From a checkpoint of a small mixture-of-experts model trained on Wikipedia.
Experts: 16 experts in each of 9 layers, 224 GeGLU neurons an expert, a sigmoid router.
Training: a variant of SOAP for the experts, 349M tokens, 2886 steps.
Below are experts of layer 2 (counted from 0) of a mixture-of-experts language model. Rows are named router (the router's row for the expert), gate (a neuron's input weights, with its number), up (a neuron's input weights, with its number), down (a neuron's output weights, with its number) and show model dimensions 0-191. Each number is 500 + 40 x the weight over its row's rms, rounded and kept within 0 to 999. Numbers have three digits each.
After each expert's rows: a language model's description of what the expert responds to; "comes after" lists some tokens at least twice as common just before its tokens as in all text. This comes from a sample of Wikipedia text that the model never trained on. Tokens count by the router's weight.

# expert 11
router:502504571467503455538543424488521504513496495458463508435475492490522426553517540449484475513500582503498433462564471505492474512495482538469491554475447490537445432482492511489576623501557552533442467588421467464517512556491477490476497493508587446551432545479525547509592516535446504511539470477516533488506579543494519539501464525532492459457490496492419545480510513515527502468479565400511469565483492487471506437502530612478545477508468466505516546513487471434550499442597529498526475510492503494429538466504499467509460495461439485555478450544452537467482584505496484464
gate4:440443513506524521499545448508568492520485423562542529451420489516472413494485516545500563550405526496499497483540507482569507543478471511472451529529506501464576520505404502524537530534527526486427544519534474457541477541483451560579504549454562452460497540502544579514449503534551501547489472491536509477413524530523459591508515511478439489503475509536459524517426473482501480489468538493519550593483527537469531423550464493532500489470456468433599543475493427527464457422466550450496428518489485513433514465530485571548454494522473522485504457526500527455510518522472517455
up4:428451511525520549518591472495581503552519410566514565474448483517454424487483543587511503540456537501520504520513520475555520537473479504491431498529524479494584530511438515528499543539501517487432513497551495457550480529480462577571492549458531475437517531517584563491442533526557501540529496502534511536402514497527461560518540506486446494520442563547473514541446475511525466509479516539523547593467514553481528459562478491525451508484472463442575517477477441536451423465481538493508423481487505546439486430531486565546489492506489497472504396508526517464522522517525478445
down4:525459471456480491469534458548425525510508488502444482576526521433487508466486532521453435523487468520579550481558566511474531460440500556508472452486543485538573488533422527506534417509478482566496532567568456504528507550467559501571520548437422465436555430524541540406502511471553459443538508456539455531457498564493542530520498522503508456540523452492527487523478492547484526509523520456569489451485492416445434523472514491502543477470546497612458549520514556561514534492529533535509547577483495540489501508501553476468542494539526549490560529452523495516558490515456552551
It responds to: Place and institution names
comes after: ",", " New", " the", " United", " of", " in"

# expert 15
router:534511546444505556535528458490569510442488499464487469541525430562525464475465505467543484462542518497466470454523459531519536515568523478587437592453476475456488462494513359537514515472497554538438465510497524468457526519484462448476374506554538479479458555500495549457503478512478429468589570528477493488495496597441489485497431485537512468477487498490461528461534433443520497506490542422504517501464469432544512512547523525433505496542473476492465575539478502489509421428524527488466518519520491491495540482504493490518530548440511500551507511483458581477476523429469457410
gate4:478508440459452510459421480497529535454460473465468482534454488529489542463512508462469494497491545548498507521545429544497564515533506518444492551493478494543553554414558417526516509508520493472483560456480546526529542480470469553466542470462502520507548512474434537493506542496469509412478474568461583587505509531494519536497560454431485567437522543477566449473568479487567496512519539400540491467568499500544479540499514514513489546509541437522529484443532484509498401427508468532514490444450526546410535495507548545496523473524502512481533450469530499564507504504396548407
up4:493462544427539537524523562494508571466426507496595465456579504518427517496559491497538486576476535504523471475500449477496513490434482485565491503484470465506499457488491492478409431566482414513540544485417458445504519454550502459580539552466533506448445610444472496485489490553488479501462578488479474457505462535461578392546396485521514507521495470499503552490465415544572442495465486480486461524429456473525526460541511506465487527577505480541518467522494477475422542509464478505528515523518514506538548508512511497462493467550511501495503575497450489513527479525569485524
down4:552419463527500492539468495538469382527504500501498494441465507580460523461461530415479461570515493460494463532519490526501514503492523502521472503439481503546532485480426510502547497534476522493526479531420429517453461496458538433483525470454552502518465425481537549517494481468448508514471443537524503506460545421511517572492531507550469450587497570497470520556520565461531460546533475547530563480466539494497490537472478461445539559492430468485517485408508531509564448591533487514518482447485483465520372466506493553573515548493488455468545473474482452484453517513475570418
It responds to: Capital letter starts
comes after: ":", "-", " of", "|", "=", " by"

# expert 9
router:509547532467540533504471475426518650503476556506559488510569488461495498615414458446469492510452491533456497489515479571506512533533530407522420503445425519481530449500527457497510499473497552572532447452438544570492477414549503504438502453552514533493503465482512464483552481477506432558541540502530501520437544535510451460471477507557516497512471541507505534528535508519523478535427517552494502478476502497620505488520543500557462474512514534482470477529465479486486418469550498483489495573529586525491467495547472514553478458500480525488491474499529468451498505428407463534
gate4:505528554509468452505488561517529533482495513528431495536504527487503505526502554485525447507449471528574536566552533561517518528494555482588524584511429508564469441471540495456515487436525465526555530473470490525574546500528506518449417514504539483490485478426559416497490504492539488489446515490490495490486522590503519524484536516569550394506522461516510576503559445509483496461480551447544485511476524466497492543522569573510500443521552509454516400468396502519444576549489522523460518485474525505484571470390440494518476476447514461507473427491582488476551498481494502505
up4:477443440517470477469461534520572557468512414454535528554521467480595447552557500505505522464484510491527472522509534529489529576506554484552505523488510554522482489449569521500483531489493498531558511484583561496529472513446457530505431510613518545529506471546553444541520492499471423505443448541495470475452513601458501521430520491572462468485577584414474453572530483468505545521597528516504517484524559475492449581451504462516523437461512480433473444491512425509516492496487519499518542574520487520507562506485504539465530533464514500499513444528505485555516473499447508569
down4:573453545549465488505561518555543554524523499537501499496425474478435491498516497482421501538554492578541584505556507521464424521520417489410552518507530548473532494531613481526466547494503468509470559440512505508490505457451496497486525498511484509479522501509522490494465529459436475498526520458509502495496460469527552427509480586574582435570463484492562472511455592507487561543462498458473524505571520538505524420548489469441435585517486524553491518571469572494436469464523466474516494491465532539489464522424488524498484513564519499434474440460474538476491531455449490468
It responds to: Mid-word single letters
comes after: "-", " (", " \"", "/", "(", "’"

# expert 2
router:549468487421552464433521467507519527506505515466527440489562461528489476580475493513494469426507553596466506511481462472505565550541482523437456552556417489479521477480501423523564518538537595509477479531447512509419521488507522549417488499504531505491523499448484495470493491500412534490590443494498517553532496578488550479490490526588492519466489515495491517506486475525561490532514485523445438571512483471510514483542477535485541514499476538422502512466463564525496500483492451487560515461592540442536496508464517436513452534496485515483502440595490467527548471413506507364
gate11:437494487540538435507553482457532501479547469491572452536555495585459567514502570540520575461514526544539445579462457538546506438481527562557524526521543454495484525515510489578575506527527524506506505580458515540537492505485449527498548534578487545555481545482519502461502480418478519457466538512510542522453521480615478537492517470527483514500509562534550500458438498440565491519485472496534543532484555536527409506517544487427549519473452527583539543463404480474561524554469488496501442461514508463584527547468536411479517512485500534477457457493557502506515529537496483502
up11:544493514425496562451444492511484494486483494512403559470439488474527450500502494433519458524505452461454493494508552500450468562506497454501513503460462564528569493510450534429502514484438492493457473440558497475496492490544520512504485504461514463440507449530448455480534503579524494506469480533490432471537449562387482435485478510438511518471504441481519527487534535483438397465537551465483472486538512390449548544447497539513462471507504485378452455554595539494455515464515518444499557542484532514434514461583469523520449447540488481504484548549491525535492489544519463445
down11:525593504525559491537560499467499493530559447480570506546509528557569457586539473446496484449553570527564519506553566534517402550493521483490486558542542465492483514555509479562528551513514550493536544538523508416534491484562451484498508501547561472465524544488480442583525507570458464504354503516483537492490513523492512500489500484543481484465490467485506472477412543480502469482510508457465461459506456471557446525539461565571441478528505526507492557480490526510557501477427399529491491473536555493460450592515511489565510472526473558544483535508509498550472499549486528482
It responds to: Table cell separators
comes after: " ", " 0", ")", " 1", " 2", "%"

# expert 1
router:502527500485559533539530378525505480510543547475546491528547433544568495532483494514514496521502632595534453493532458478496525539598478471546460527509431479515487495462532437532566505517546507483530493510400561494485560489525518512439434479519516456541504555488550485466529491515484454472620493540494509493497575542488438519484410523506509497477489504455489560491489508445530485460517568497533473568465537527567559447503453514541527488502437449495485585485490570494526408513480475504483534478497468511530515437545452461495463484451495416477513493512465477468472517479442474468
gate11:510457442561524573442522474503513519500631528493535458516503399565519573507511471502511539510471516526524475549480473565513410510456482488537476591449502455465478492500498484521519538575544510532495543532561558543543452509503505446534526514469541517445489557491484504467432509458503537503552542500489458477480509544541539465478482470493476453479462413478529514496464453472522461491509580506509533490488493473567511508563531414440523551469491395511514493574417546536523495496499497549468460540431505490509499547565511487443539492527524503442459523546538596483431432557503524529
up11:447475487536489539513477501440452471496403500493511557425473493496541447510491452462548433442563470556539506518564452483485503459483530564520512449535505520483508561489523471481492508469490589522491489444484474503493468493451394466448544430550438463421512531551491511549571506546545481451506468500499511528460501497448469502433464495488479511504499433567464490548488464482519525466483535544474524409541553544462486532573475542524491413493390549477528509464504515506485561496529521473502441390542507501546458464532475473452535528526570461535603495532476512460538545510529470478
down11:461491519500520458514432457389488508488485468570527560504488522522465513493491481548489414443466485501520501545506525486448536527535517518569489513481454524494531488507534498558488546546549439483588559520479506483494449567482439504549459497492474506494530610503574468494501473466504464525519559547551500464529567491455489454507483538550496525538440452506480548456457481497515534472548490580558421547543503502540508493454517494527510588459508507562522492541496552451508459535489432550499517534531413512434533492475500451556400521480554482504449422415538489494533548441461543421
It responds to: Numbers in tables
comes after: " |", "|", ";", ":", " (", "N"

# expert 8
router:560551587423493525535509469472531472524512556448522493516476531524532465480504463478523546490553489479459501487448533551525530463533472522450496527490460497459452481469540529499505544524506529441514466576468550477507484482465552461384527503544519525478428497492594559422546460479534447424520513530489628448465457496555460456513496432510441470434495523448532595488533484549473489489496517500531490514462493538483516505522457485469510495521459458484464447535475546485485501463471527431529561526665475483436550440577504496508479497537544506481455467544498473517461523468504483452
gate5:509442473486471473551483465551468525390399518484494527534455498457503545472528516521481500479474532469528504560405474482540487519477486547454536482557497507471499431497524438434579530427526574479517463543488534546580495477556525483412460478502475505413434472484522510510524490468497501535440468488566517549536455513515502574498468507515494476439443490475484555468493465509526460467513487525549560516495470548547506471434454567564466476416529538494461544517529462553532468488445538452527549483594513465492490432523534437419479467527420582534470526515536498499463484498472543484
up5:492428505397471526555565419468544529479481477432450483519551467385446462482513519511427556424505472484489486575491458577522551489484508514532485452512558486447489502557524508530542486491525513540539479521471532549523511467538547499436460504482554517481503549507538503502511494504516438465477510531525525443522449438503501564412548468476426530473551567510471545497526481482484541458512425440570539476495410506457515453524499494529513471474491534492532521605567473589503487454520551503522503496504536525495499530498566549545543492494414551543481480567470560447474500538491519529
down5:440579526546524497524429508463505543471501513519414489532467513508483540513506540479537537558504502593497435508427500468430518506486526524440525453571520516539477548479520479509495497505445471522467426532500498521513494473548437490522537501546463468484429534493448520487511466455491455501511444483476491478491420476526536528531596487583457564513507516430507509452497438590529567457540500477480523528507571450534480523467470491445553471475446453488493554513493523493533546554533484462474532442468469494508402527499416529433554468504527488575487496519612439523566450480493526586
It responds to: Early name syllables
comes after: " C", " B", " D", " P", " V", " G"